Weights of a small mixture-of-experts language model, trained from scratch on English Wikipedia: 12 layers, 160 SwiGLU neurons an expert.
Below are experts of layer 5 (counted from 0) of a mixture-of-experts language model. Rows are named down (a neuron's output weights, with its number) and show model dimensions 0-191. Each number is 50 + 15 x the weight over its row's rms, rounded and kept within 0 to 99.
Before each expert's rows: a language model's description of what the expert responds to. This comes from a sample of Wikipedia text that the model never trained on.

# expert 1
What it handles: Consonant-cluster word endings
down0:47 34 44 37 19 34 39 38 49 27 20 83 60 51 52 46 59 44 64 48 51 33 43 46 35 57 57 50 49 30 68 64 41 46 46 52 51 31 45 36 53 57 24 58 50 44 51 81 63 56 56 43 35 65 41 21 39 66 42 49 34 13 27 66 36 63 36 57 44 58 38 29 26 67 40 46 65 53 56 46 72 51 53 48 57 68 27 32 47 78 40 87 44 25 60 45 45 58 62 60 77 63 49 22 59 34 58 40 56 38 48 37 49 29 47 58 55 59 61 27 20 64 38 62 51 70 48 37 53 27 44 34 38 54 42 51 63 51 60 48 46 65 66 39 52 61 41 38 15 61 26 38 65 38 52 49 47 59 63 15 79 24 53 81 66 47 38 48 71 43 59 32 67 63 43 50 55 48 68 37 46 65 28 40 60 25 35 30 76 06 57 34
down1:54 31 43 41 53 15 43 38 52 37 60 62 57 31 52 26 32 69 43 68 38 46 38 54 17 45 64 64 37 31 43 71 56 52 64 43 51 61 49 73 59 35 51 63 32 39 46 54 59 65 23 30 61 73 47 29 41 57 31 45 99 33 53 31 59 54 44 73 60 54 47 46 36 40 43 39 22 39 71 51 45 57 46 78 42 43 37 78 52 55 52 29 39 38 40 54 40 67 54 71 38 60 38 63 19 61 55 39 45 50 35 45 63 64 44 48 40 30 68 58 41 48 60 68 44 55 53 19 55 48 27 55 54 41 07 55 51 44 79 60 24 44 37 70 59 73 43 38 52 72 57 43 60 72 50 52 69 67 35 61 66 71 33 42 62 59 69 47 44 45 73 40 42 59 57 62 45 55 16 78 44 44 50 26 31 68 19 64 78 63 56 68
down2:50 61 60 55 35 19 55 52 47 45 53 49 62 63 87 68 44 31 42 45 81 33 63 44 45 47 53 48 40 77 43 41 54 32 79 43 48 59 67 76 40 11 60 49 35 69 19 47 56 13 29 08 47 61 57 28 44 27 30 51 21 41 35 59 56 25 57 40 51 48 58 39 19 57 63 75 61 64 57 34 20 42 69 44 48 64 45 47 54 39 68 34 56 72 27 54 41 39 33 51 49 37 61 23 51 37 58 51 53 46 69 49 56 62 51 56 70 50 60 65 50 35 59 63 45 79 58 37 73 44 59 44 33 47 27 67 54 38 63 34 66 80 48 29 36 56 54 40 58 33 58 81 51 43 56 36 49 48 86 51 40 41 64 53 67 46 42 52 54 36 66 54 39 60 27 77 63 42 38 47 27 62 63 33 52 60 19 58 47 60 27 59
down3:50 40 46 52 48 27 68 60 37 62 54 65 62 33 56 50 60 46 49 45 30 73 43 62 54 45 50 23 57 42 59 56 37 62 49 42 60 64 63 50 15 46 62 36 48 57 68 76 45 59 36 41 48 31 36 50 36 65 32 25 41 44 66 28 62 70 58 39 53 27 60 37 39 42 58 64 26 30 71 49 67 32 59 30 69 66 40 48 70 39 15 84 49 50 39 57 76 56 57 52 48 45 16 51 32 29 51 53 38 44 85 54 48 70 41 71 48 56 49 38 76 57 49 69 47 62 49 36 79 72 35 44 36 48 37 21 76 60 62 51 40 51 62 30 58 71 79 38 13 42 66 51 66 49 66 42 22 66 57 54 20 36 76 51 43 63 34 59 49 52 54 49 40 27 38 12 87 49 37 46 41 33 52 43 52 34 44 34 42 39 77 60
down4:46 52 60 35 38 61 56 42 58 71 40 37 74 50 36 29 47 62 35 58 40 75 65 68 42 44 57 53 53 39 78 59 89 84 40 19 62 49 34 52 27 21 66 37 34 66 46 28 58 52 63 62 30 41 22 57 35 48 49 50 50 50 51 65 57 56 33 50 73 66 59 54 48 67 37 53 53 40 54 41 47 37 62 59 33 53 65 39 59 53 67 44 45 52 32 09 55 56 31 53 56 50 61 44 49 15 42 71 25 24 61 41 45 47 46 66 28 61 53 15 43 47 31 55 61 57 58 40 73 47 60 54 41 35 17 26 37 54 34 35 55 46 70 53 54 28 38 13 50 45 46 63 56 41 27 36 42 46 30 37 38 42 79 57 64 76 48 58 73 78 42 53 95 58 16 56 39 38 44 65 42 55 72 57 34 63 49 46 49 26 45 38
down5:75 21 50 66 56 37 58 61 39 31 43 30 46 52 34 47 37 52 33 61 41 64 41 55 36 25 77 46 73 40 34 75 50 46 36 67 78 75 41 38 50 66 51 52 39 45 66 49 60 68 32 69 49 42 51 34 51 48 41 59 66 40 21 68 70 38 34 50 39 45 31 58 52 55 56 19 67 54 58 70 95 61 49 45 37 49 45 47 53 59 63 51 76 43 66 60 52 66 10 73 45 41 59 76 59 52 54 29 72 69 42 34 25 62 72 47 57 53 76 63 50 56 58 37 35 49 69 58 32 46 78 54 50 72 47 37 35 55 30 99 45 62 39 39 52 80 65 64 23 63 43 76 49 58 51 61 38 55 25 68 43 64 53 58 45 57 28 42 62 45 32 32 37 43 65 44 51 33 54 66 43 52 40 69 49 52 35 41 88 54 31 55
down6:40 42 39 56 30 34 62 31 30 44 19 40 56 56 59 44 49 30 35 43 27 19 44 69 61 38 28 55 59 42 49 64 33 73 43 48 76 30 26 68 52 59 52 64 36 22 38 63 46 64 46 48 98 78 42 52 68 44 61 46 55 78 62 47 45 49 48 51 47 31 71 55 52 82 52 56 20 43 34 42 44 47 74 57 48 58 35 53 60 31 62 35 72 56 69 46 18 26 43 49 22 44 58 48 47 44 56 55 49 58 47 59 57 20 56 77 49 54 74 20 67 27 42 70 35 54 45 55 46 63 40 66 37 76 46 50 43 57 56 56 42 60 74 58 78 50 41 74 43 22 46 48 40 77 60 40 68 51 58 49 62 20 66 42 51 30 52 41 50 31 43 39 35 62 65 49 58 55 51 15 49 57 45 99 57 35 46 53 55 51 40 35
down7:55 39 60 54 68 35 35 48 54 24 64 76 34 64 64 47 41 45 60 53 45 38 42 30 68 58 90 63 73 45 67 49 66 56 54 29 67 23 44 48 63 39 39 51 36 46 53 69 75 71 27 62 39 21 38 44 30 56 25 82 71 55 56 63 45 50 48 30 68 39 25 51 38 52 72 32 08 46 36 67 50 75 49 37 61 61 55 36 62 54 57 53 49 30 61 50 59 61 28 71 67 50 45 63 44 40 48 37 44 43 35 27 61 36 21 71 59 52 61 40 78 54 71 63 63 31 26 45 40 55 58 68 70 39 21 65 33 30 39 45 41 67 71 56 53 62 49 30 50 49 28 45 32 59 22 57 56 49 36 57 58 57 57 18 55 55 39 66 49 58 26 60 35 52 41 42 75 11 40 38 65 55 47 82 39 59 43 67 57 60 70 52
down8:68 48 40 49 48 60 33 40 29 49 23 49 29 57 43 34 26 60 27 47 65 56 46 45 51 27 36 45 30 51 48 69 56 44 63 28 37 62 37 28 45 31 17 48 60 27 41 67 71 29 57 36 36 29 62 64 99 56 25 54 30 34 48 56 38 45 58 42 46 42 45 35 18 62 66 71 29 45 25 54 19 30 59 25 46 62 46 48 30 64 60 37 49 39 80 59 42 31 64 42 39 40 42 42 58 48 06 44 29 72 52 56 47 49 31 46 54 39 72 51 45 47 44 37 60 65 31 46 60 51 63 48 29 22 32 57 38 29 61 37 46 68 54 64 35 66 20 57 45 51 77 69 55 52 45 48 64 73 52 39 44 64 61 42 42 29 43 61 71 28 61 42 59 26 26 55 60 46 64 41 52 70 50 56 73 65 34 53 58 71 65 32
down9:91 21 43 41 59 59 58 65 55 67 40 53 49 26 58 38 25 55 70 46 41 60 24 61 41 23 26 19 30 50 51 49 34 81 39 60 62 81 71 52 47 44 15 71 69 56 33 61 65 50 66 64 60 20 54 62 52 44 50 49 38 63 57 51 83 36 51 50 35 53 34 52 49 54 60 48 43 46 31 34 60 55 57 39 33 68 47 47 72 34 66 52 49 37 48 65 75 57 41 48 42 43 68 57 31 62 43 57 34 52 48 73 53 50 30 50 62 66 88 49 68 83 66 51 57 54 38 57 61 53 73 33 56 39 52 36 45 54 58 63 68 56 44 47 64 42 59 48 47 89 47 63 72 32 53 61 78 86 23 67 78 52 57 36 40 73 52 43 19 33 59 70 54 57 53 68 50 64 56 31 22 65 51 31 41 46 32 46 58 40 53 41
down10:30 70 34 43 33 60 52 53 72 44 59 71 40 75 45 99 68 57 33 25 46 70 47 62 52 55 36 54 30 07 52 57 69 46 48 67 29 61 63 56 29 58 47 56 40 28 40 45 53 51 44 85 63 60 41 69 14 53 39 58 58 69 50 57 64 63 42 53 73 65 71 27 92 25 54 51 47 55 38 36 37 48 41 31 26 68 53 52 44 65 69 63 42 46 83 45 51 70 63 33 63 48 28 65 90 44 62 65 25 32 51 66 49 41 67 62 35 31 82 57 42 38 46 60 63 40 48 57 50 68 19 56 44 43 59 58 55 72 61 29 50 44 27 62 50 55 53 64 76 40 65 52 48 47 54 42 61 52 61 33 49 55 66 69 49 56 79 52 47 54 67 45 42 58 60 64 19 53 33 38 41 49 44 58 51 55 43 46 41 52 34 27
down11:42 49 57 45 55 39 61 44 42 58 20 47 64 63 28 58 36 66 33 42 64 26 31 43 46 55 42 32 58 41 38 41 63 43 61 54 24 49 19 43 61 42 47 52 20 68 40 51 65 46 40 54 31 62 51 41 58 52 36 14 58 70 52 76 39 46 64 31 42 68 45 49 41 48 60 53 69 56 39 67 45 66 40 65 33 54 44 58 36 25 31 88 67 51 26 16 37 46 48 42 44 58 54 47 45 66 55 59 75 40 51 50 59 32 42 44 58 62 59 46 58 45 78 66 48 39 63 39 50 65 32 31 74 51 60 56 64 56 57 44 60 35 75 59 63 34 52 19 38 42 28 45 58 80 47 70 97 78 44 35 32 27 24 69 40 83 38 72 77 30 50 82 51 49 46 74 31 63 63 24 40 69 66 64 54 46 49 52 56 65 64 26
down12:56 63 36 30 61 49 52 27 30 45 42 70 49 51 54 59 83 46 56 40 39 49 57 73 54 63 73 71 42 72 59 67 71 70 48 77 65 51 41 60 58 52 52 61 48 42 76 47 26 63 36 08 40 61 38 15 54 60 49 61 44 49 53 42 52 49 15 64 42 59 35 40 53 71 49 26 52 73 77 48 43 55 79 48 43 42 73 37 60 74 37 51 41 43 00 68 36 31 33 53 43 51 47 61 39 58 59 55 24 30 26 55 50 55 38 58 35 49 52 63 55 53 32 33 69 39 46 63 80 28 38 77 70 65 28 47 74 29 37 49 58 73 28 44 49 65 52 57 45 55 36 57 74 59 64 69 37 54 43 57 22 67 61 79 24 47 51 49 33 52 36 33 45 41 55 27 59 56 71 48 67 35 54 53 53 47 43 59 37 39 25 48
down13:33 41 47 43 66 27 15 56 55 60 44 69 53 41 56 68 56 27 74 38 40 79 54 71 52 36 40 58 59 48 66 41 40 49 66 38 53 43 47 27 55 72 70 38 57 71 47 63 55 30 43 47 90 58 72 59 54 87 52 37 55 56 53 72 60 62 41 66 83 35 47 54 35 75 56 61 50 86 27 57 65 51 47 73 53 29 65 29 46 37 54 46 52 38 69 58 35 74 53 08 41 78 60 72 47 57 66 31 54 23 64 66 45 25 46 62 60 48 57 46 81 37 44 59 45 54 62 37 40 25 38 51 65 75 46 40 68 49 69 34 41 73 60 51 45 39 50 32 38 50 20 38 54 49 42 53 41 63 42 33 67 55 83 56 69 58 41 72 65 48 62 40 47 46 46 31 40 60 40 42 89 62 63 62 50 75 43 46 54 60 40 61
down14:27 34 43 60 64 12 63 73 50 44 37 69 58 73 45 52 57 43 18 41 55 41 69 42 76 69 66 59 50 48 52 31 53 52 74 85 56 65 23 64 49 77 27 57 41 61 64 67 52 42 44 46 31 34 64 26 25 61 40 53 60 64 38 25 57 21 23 72 43 65 66 60 58 38 74 34 57 58 52 17 40 56 53 52 44 51 51 24 44 65 37 23 71 48 23 52 56 42 33 49 59 33 78 59 76 28 59 80 62 63 34 56 20 62 63 33 75 66 35 34 51 40 67 59 51 44 50 67 46 58 44 66 47 54 52 49 56 76 38 79 58 55 49 55 54 40 60 43 59 45 61 53 47 44 67 40 47 32 44 45 34 64 19 41 44 27 68 44 63 34 53 37 37 37 51 36 75 45 57 39 55 35 52 48 63 24 43 64 59 38 76 71
down15:20 52 45 39 49 10 57 62 76 52 29 64 74 59 44 30 58 58 49 45 51 68 62 59 56 39 38 14 40 60 24 51 55 45 37 58 40 67 49 41 39 41 42 92 70 51 35 48 59 61 58 63 54 28 27 62 36 54 11 68 32 74 55 78 09 74 34 54 17 53 78 71 45 39 34 38 31 70 49 54 44 79 66 50 38 69 69 48 51 41 33 38 74 60 31 32 46 33 51 38 59 17 55 62 61 44 35 45 62 40 64 65 40 55 41 38 52 41 45 70 49 64 15 38 43 51 64 45 38 59 56 35 65 57 48 57 59 60 53 58 73 45 20 51 57 39 49 38 55 51 26 55 56 59 35 54 70 43 47 47 47 52 55 42 65 47 54 66 61 57 46 39 50 42 52 51 34 40 13 34 55 34 56 50 13 47 41 35 24 36 57 36
down16:56 39 64 77 41 59 32 62 97 57 64 48 56 56 44 51 53 42 57 48 54 48 33 72 41 62 34 29 56 72 64 51 74 46 68 42 51 36 68 44 36 72 57 67 30 55 53 34 67 53 41 74 52 76 35 42 43 26 43 44 34 52 61 61 21 58 75 30 34 70 54 51 49 44 39 46 36 58 49 46 57 44 33 73 58 43 24 67 54 21 35 63 69 36 40 50 93 57 48 71 52 49 32 31 42 52 10 42 60 52 52 37 49 38 41 26 78 70 51 34 32 48 59 40 57 57 45 66 75 43 51 40 56 42 71 62 56 48 37 53 33 53 51 42 68 60 46 55 34 40 62 66 58 82 39 53 50 12 41 60 43 67 29 49 34 53 49 41 62 67 54 34 07 32 43 66 29 50 22 41 71 55 42 58 47 48 71 81 32 77 52 49
down17:66 63 47 45 59 49 46 44 53 65 68 72 55 37 32 27 56 33 30 43 41 64 43 48 57 37 33 54 34 45 42 50 75 21 68 45 22 57 37 38 24 26 56 43 63 63 53 36 41 31 50 34 45 51 30 72 38 61 78 69 33 49 67 49 38 47 59 49 28 59 28 70 29 22 33 68 59 55 39 39 25 46 82 56 47 47 50 38 51 44 40 55 49 32 51 60 25 41 57 48 57 47 57 54 44 40 41 50 50 38 79 56 57 66 47 52 86 31 53 53 26 35 74 24 35 58 50 16 54 63 25 29 56 62 43 27 64 46 49 58 62 57 54 32 55 63 42 39 42 44 64 63 46 78 68 40 52 61 69 13 32 50 49 42 39 39 18 29 73 48 79 36 42 61 49 34 56 51 38 15 53 47 72 53 35 24 84 28 66 37 71 52
down18:55 48 37 44 28 53 56 20 61 47 44 52 38 58 32 31 54 79 29 75 54 39 44 52 88 32 46 19 65 60 56 40 42 50 35 49 51 39 47 44 64 33 51 38 53 65 41 47 56 66 32 49 85 34 36 55 72 31 61 20 40 12 63 36 37 41 57 42 43 47 62 34 80 52 44 41 44 37 83 69 61 50 45 35 49 60 64 76 36 32 52 50 59 69 60 21 47 53 44 63 47 30 51 40 40 30 77 41 60 79 80 30 74 70 60 57 56 49 37 95 34 71 31 74 48 43 62 56 14 47 59 40 26 47 42 38 52 41 61 63 54 50 59 59 32 31 38 24 38 42 49 58 71 58 42 44 39 48 53 71 55 68 38 60 56 60 74 19 60 42 39 50 64 50 31 84 30 59 58 54 40 45 40 46 48 56 52 50 40 72 52 48
down19:34 61 52 42 34 55 46 74 56 34 38 52 62 44 62 53 49 33 50 67 42 38 61 71 62 74 71 53 73 77 50 51 29 62 73 45 46 47 34 47 32 56 50 63 75 47 44 37 52 35 44 49 18 58 41 74 60 22 35 74 40 45 50 31 63 41 88 30 51 37 44 45 60 70 66 66 22 41 41 47 55 30 41 79 78 59 41 66 32 40 42 40 38 43 43 57 57 52 55 56 24 60 53 65 51 48 36 63 44 77 42 52 50 51 48 58 29 61 44 42 09 28 26 17 54 25 75 78 45 44 50 53 40 40 44 50 65 54 53 58 47 50 20 32 54 58 67 44 37 48 67 13 60 60 50 34 61 57 55 31 24 85 54 77 32 53 53 47 24 34 62 36 18 63 55 65 43 52 73 65 64 52 64 30 59 45 49 25 47 47 43 71
down20:74 73 35 54 56 78 54 28 78 46 44 49 56 27 58 62 74 61 56 60 33 86 38 51 36 63 33 28 75 40 88 63 61 53 58 51 50 81 47 54 63 38 57 42 74 55 48 32 64 58 40 25 74 50 57 46 46 56 29 34 64 63 31 59 50 48 43 51 58 50 36 55 46 43 34 43 47 58 54 43 54 47 56 50 42 44 60 73 42 47 28 29 55 54 55 34 50 17 22 36 75 95 19 51 36 37 45 29 32 40 64 52 35 49 52 67 58 48 60 55 44 42 41 64 51 25 55 43 74 45 38 48 25 53 63 56 26 56 50 53 37 44 65 41 51 55 62 22 59 46 69 37 48 22 42 75 37 58 69 50 51 74 56 53 46 22 72 48 63 61 63 38 65 51 47 01 38 48 21 62 17 53 58 57 43 44 55 29 76 59 59 49
down21:53 54 41 55 38 53 53 45 59 60 44 49 31 30 33 40 59 45 66 22 49 24 68 68 69 32 54 66 49 21 53 70 41 50 43 42 23 60 42 52 58 51 58 66 26 41 90 69 65 27 26 67 32 37 42 37 64 43 42 57 55 56 77 48 44 63 66 65 31 32 36 66 64 43 61 74 49 60 53 55 92 99 35 71 51 51 29 45 62 38 36 80 41 27 36 60 39 86 19 75 53 53 66 61 58 60 52 69 55 58 59 65 60 42 33 54 72 54 38 50 27 56 93 54 40 56 52 52 45 42 29 46 58 66 51 38 53 51 64 79 64 45 36 39 60 50 52 44 52 25 44 67 64 62 54 62 53 56 72 65 42 64 56 12 62 54 24 52 52 36 43 53 37 81 49 34 57 67 37 53 44 61 74 51 39 52 40 46 44 58 49 43
down22:12 65 50 50 63 37 44 52 67 64 69 65 40 34 56 29 70 50 44 27 25 30 53 45 63 47 24 62 73 27 42 75 47 52 45 26 24 60 26 52 66 40 21 65 46 51 54 61 64 58 28 50 28 47 45 55 33 58 28 29 49 41 31 60 76 42 50 48 41 22 41 49 82 33 51 44 23 70 41 53 55 71 43 64 49 51 48 57 45 50 71 49 40 34 41 53 72 82 34 67 50 31 70 53 33 45 52 63 59 68 25 65 32 74 36 24 57 64 38 42 57 66 88 34 31 49 76 32 63 54 46 63 40 66 55 55 35 46 50 36 65 65 15 33 77 78 61 47 41 41 36 54 26 33 43 39 64 45 59 45 46 60 59 55 55 36 53 31 42 73 45 60 64 29 28 38 68 40 46 28 28 52 61 68 48 56 63 40 57 66 55 55
down23:45 62 36 55 54 37 37 71 51 62 26 70 20 46 04 64 49 60 46 78 81 39 44 42 54 18 38 65 45 35 57 60 46 42 64 52 76 47 68 65 54 23 66 29 69 24 13 38 71 44 46 52 27 44 49 72 63 56 36 64 55 43 51 78 75 50 46 87 65 55 52 56 35 63 45 30 48 37 66 52 68 49 41 69 53 43 46 45 71 27 53 51 53 42 40 27 67 40 72 53 39 44 27 61 60 49 77 46 53 46 32 56 41 52 43 69 55 27 61 32 41 33 46 59 39 60 57 86 61 63 42 59 67 44 39 70 47 33 43 42 67 71 47 53 42 35 30 62 63 64 63 39 57 44 59 23 39 61 65 36 82 55 67 42 37 41 43 52 63 39 77 44 74 40 66 63 66 46 45 62 54 35 54 46 39 66 26 57 35 56 15 30
down24:89 37 58 40 51 39 37 51 47 49 49 35 64 50 55 24 49 31 45 62 31 67 68 39 58 71 65 54 36 65 54 53 62 38 58 37 65 54 41 51 68 45 37 36 45 40 42 61 47 47 51 48 55 54 41 39 47 42 70 66 14 49 63 71 69 25 65 43 33 89 50 45 65 32 22 21 27 39 43 38 79 31 70 40 47 80 74 56 46 55 52 44 54 32 51 48 68 56 41 68 43 53 68 49 52 57 44 56 50 99 44 70 92 66 50 62 66 67 49 36 69 43 30 50 55 36 34 38 81 19 27 57 31 52 63 41 49 64 50 43 68 64 32 46 61 39 49 36 81 43 59 45 35 41 32 40 54 64 44 51 54 34 38 34 55 80 56 49 47 51 19 85 35 51 36 74 55 64 46 40 44 63 46 35 45 73 49 24 46 46 67 63
down25:20 45 42 53 49 55 31 69 37 64 34 49 18 26 41 59 42 42 63 34 56 76 55 70 61 57 41 22 40 39 55 30 28 51 28 57 65 63 43 36 33 36 62 51 53 48 25 65 47 35 62 58 68 39 63 53 50 44 51 59 38 38 71 35 17 12 55 45 10 45 42 28 60 31 43 56 29 59 47 69 54 14 58 62 37 47 43 53 35 72 45 75 58 61 78 60 62 73 46 47 53 51 47 64 49 55 47 62 34 78 47 58 41 25 65 43 54 30 55 39 50 80 62 54 46 28 73 42 52 72 59 37 48 46 72 48 47 36 71 39 38 98 58 59 45 31 66 29 46 71 55 49 47 52 69 26 44 64 50 59 53 53 63 69 38 74 15 65 64 50 60 73 30 51 34 51 58 41 49 38 50 58 36 49 49 44 35 70 27 45 74 52
down26:50 78 20 55 45 66 62 30 38 57 48 46 41 72 32 68 71 47 36 23 65 46 46 71 50 40 64 53 39 31 50 54 59 33 57 65 28 42 28 48 34 76 34 61 48 57 56 55 63 45 60 47 63 29 41 26 51 99 53 70 76 76 55 45 55 33 48 65 23 56 39 20 46 28 42 69 76 42 41 37 38 63 40 61 64 27 31 32 37 32 62 48 49 48 49 56 37 60 53 33 42 57 41 62 99 52 23 38 52 65 33 41 59 51 16 50 63 53 68 41 44 41 76 53 34 54 40 27 43 32 40 67 63 45 53 60 77 59 52 66 36 58 60 59 64 59 45 78 68 47 45 45 49 44 53 36 21 60 39 41 57 62 51 57 32 48 60 66 23 39 56 50 55 77 70 50 27 43 48 51 68 40 62 67 42 57 69 31 70 41 54 72
down27:25 45 69 27 28 51 54 69 61 64 37 57 59 43 30 57 30 52 51 41 32 48 56 38 59 57 35 39 90 61 50 43 79 28 64 84 60 63 55 43 63 12 73 68 42 51 51 54 52 34 59 54 35 51 69 68 15 45 40 55 50 49 40 36 61 55 49 77 36 58 52 31 42 33 61 56 34 65 48 54 38 42 43 23 63 46 49 39 61 52 42 70 69 56 71 45 27 41 62 59 42 36 00 39 52 48 61 06 42 26 40 51 14 61 49 49 48 54 35 52 60 60 46 33 61 35 38 74 63 20 53 63 65 58 62 36 58 51 53 46 19 38 72 46 38 56 49 46 42 55 46 51 60 30 71 47 36 69 48 43 45 51 55 34 46 45 36 28 58 70 66 74 69 43 83 42 55 61 61 59 57 47 40 32 32 55 45 63 33 67 47 56
down28:62 53 64 58 40 56 41 41 62 22 56 37 69 56 76 42 42 50 48 69 64 46 72 44 42 41 56 33 88 44 41 40 38 44 54 52 72 64 47 76 38 52 41 65 65 80 50 63 52 54 50 44 38 34 51 42 38 29 92 56 53 60 53 78 38 74 30 66 59 26 75 36 66 71 70 57 46 30 58 29 43 27 59 59 11 55 40 60 50 42 43 60 22 47 64 50 31 48 71 30 34 48 66 70 21 57 49 43 65 41 77 58 39 45 53 56 28 65 59 24 42 50 71 55 35 51 56 63 25 44 52 35 64 68 39 50 70 50 64 13 51 51 26 39 69 30 44 55 60 58 45 69 70 60 44 62 38 60 49 20 45 46 47 55 47 24 59 27 50 56 26 48 44 56 34 66 21 74 20 49 48 30 67 65 57 68 48 41 67 36 58 70
down29:37 56 56 38 37 60 58 42 83 53 32 54 51 62 38 33 48 66 44 56 26 57 52 27 39 41 36 43 43 33 44 32 47 37 52 62 50 37 32 43 36 52 78 33 15 38 41 48 54 69 72 63 46 48 44 59 57 56 86 21 54 54 51 43 68 59 56 49 85 51 19 36 42 13 57 60 40 61 47 55 62 53 53 32 46 70 60 30 41 62 46 37 81 40 64 50 60 07 41 63 61 29 29 55 50 59 43 42 71 16 49 53 26 46 53 26 87 70 46 48 59 41 39 38 47 60 57 20 86 32 51 61 40 67 33 62 42 64 45 52 44 29 28 67 62 26 41 41 41 46 44 37 38 46 57 57 42 67 44 23 64 72 57 38 61 22 60 41 30 83 41 46 53 49 49 41 56 27 19 59 47 36 51 46 70 58 68 57 43 46 66 36
down30:46 61 47 51 76 49 59 59 50 55 48 62 33 54 85 09 39 67 54 60 61 69 62 58 39 38 57 72 75 22 58 32 22 55 68 38 68 51 31 45 26 39 52 47 48 34 32 60 85 51 45 53 41 52 37 51 68 65 47 61 40 64 54 57 25 54 35 46 70 69 50 61 46 71 42 59 47 44 31 45 52 31 58 44 63 89 39 69 64 48 46 39 23 60 64 56 74 51 53 45 20 53 27 42 52 68 64 54 57 29 72 62 34 34 32 43 25 29 55 41 47 36 62 62 48 67 60 80 57 57 69 61 31 33 62 68 18 46 51 66 52 55 68 48 60 65 51 21 68 52 57 54 44 46 64 56 39 29 60 30 26 34 56 52 68 66 81 30 65 61 45 63 61 41 78 44 43 33 66 50 41 67 51 49 53 51 58 88 40 19 25 50
down31:34 51 46 65 43 69 34 54 59 76 64 58 57 27 30 58 30 59 34 53 58 37 61 54 25 42 58 60 44 61 61 39 79 45 25 76 62 72 79 35 58 59 35 49 35 50 53 32 58 31 41 18 29 56 22 17 25 29 47 49 67 55 32 49 34 40 57 43 49 30 59 53 45 60 40 68 51 28 49 44 57 51 60 25 78 64 35 47 39 84 78 58 54 53 65 41 55 48 41 75 42 61 58 49 66 50 85 43 38 65 48 45 50 63 77 66 30 46 45 47 50 54 57 29 29 43 29 51 31 31 29 41 50 57 55 65 70 65 50 57 72 62 65 45 82 58 50 53 44 59 46 74 51 45 82 59 50 53 36 75 49 21 78 34 38 43 64 45 44 69 43 48 77 51 41 65 50 27 36 62 86 52 18 30 45 44 57 56 46 51 64 62
down32:52 64 55 58 36 53 56 46 81 79 54 71 70 09 50 44 31 27 41 40 45 60 59 35 84 44 41 55 56 50 54 33 86 36 66 59 36 66 52 29 17 78 59 66 48 67 34 49 46 65 69 69 62 39 31 53 52 90 66 20 42 51 67 62 44 57 54 47 34 36 59 44 44 39 68 72 41 60 53 59 73 32 22 72 72 52 59 51 49 48 63 49 51 38 47 47 56 47 63 62 37 50 68 48 52 76 57 49 66 48 47 62 32 53 55 28 36 36 68 52 57 54 79 64 87 34 37 57 74 42 72 24 37 49 47 35 39 47 50 46 58 54 43 52 62 57 54 22 66 26 64 48 30 62 43 68 44 56 53 36 67 58 59 47 41 40 56 84 27 33 59 62 56 58 48 18 68 45 73 40 53 40 40 55 39 50 42 24 42 28 83 60
down33:37 28 63 38 55 41 67 53 57 84 49 37 36 64 48 55 19 47 60 36 51 47 49 99 43 53 48 40 55 29 46 45 55 53 54 42 75 59 56 53 62 42 73 61 35 43 62 73 35 73 42 55 14 39 84 56 48 54 70 19 35 77 48 67 64 58 23 45 55 64 31 13 36 39 44 52 47 27 50 69 63 50 27 45 74 43 60 00 36 61 35 62 64 43 58 36 68 57 46 69 51 61 43 59 66 36 41 28 42 49 44 61 39 58 47 55 28 70 42 55 54 53 40 52 35 42 65 37 58 46 51 62 35 60 37 39 42 36 52 21 32 68 32 40 56 49 64 72 50 51 30 38 48 00 42 44 45 31 47 26 37 58 65 60 52 64 66 56 65 58 55 74 41 40 60 78 51 26 28 48 52 35 57 66 47 48 61 63 49 47 46 26
down34:69 67 61 68 59 56 74 50 38 67 29 39 61 55 51 36 58 57 52 56 58 55 38 62 15 33 46 39 73 50 10 35 43 40 87 36 48 54 45 36 13 53 28 70 68 46 56 55 40 62 45 82 51 33 42 70 45 24 67 49 42 48 51 36 39 40 55 70 41 22 46 48 30 46 38 42 42 35 59 57 48 62 05 38 31 58 56 44 54 50 42 66 40 57 56 50 50 52 63 41 38 45 64 64 56 38 48 57 32 59 52 47 37 35 45 53 78 51 48 09 41 51 61 63 63 31 58 44 63 46 47 34 46 60 16 23 56 41 49 42 33 33 64 30 52 63 46 58 59 27 57 41 35 76 68 57 42 58 64 18 76 39 60 41 38 56 43 52 75 73 64 44 67 34 36 47 26 34 13 47 71 61 49 66 24 70 45 40 61 77 53 30
down35:44 42 69 66 59 52 48 49 15 40 72 78 47 57 47 52 74 50 56 47 45 67 51 34 43 41 17 60 82 33 63 61 73 59 68 57 41 64 41 57 51 43 44 69 71 84 55 55 60 40 46 52 31 60 58 74 75 60 49 64 58 47 57 96 53 44 43 72 43 43 56 90 60 52 40 41 67 68 61 55 68 52 55 43 52 39 50 72 76 38 40 43 74 81 66 23 58 39 61 40 73 66 39 31 70 58 44 76 70 43 64 59 52 26 36 72 34 63 63 44 50 44 33 39 62 27 65 43 51 46 58 59 43 36 81 56 53 49 67 57 47 68 49 60 54 55 60 57 57 23 48 65 43 39 37 56 58 14 34 53 34 75 49 51 40 44 34 43 62 39 19 42 55 42 40 55 54 60 59 41 62 52 91 49 60 68 42 58 48 40 43 05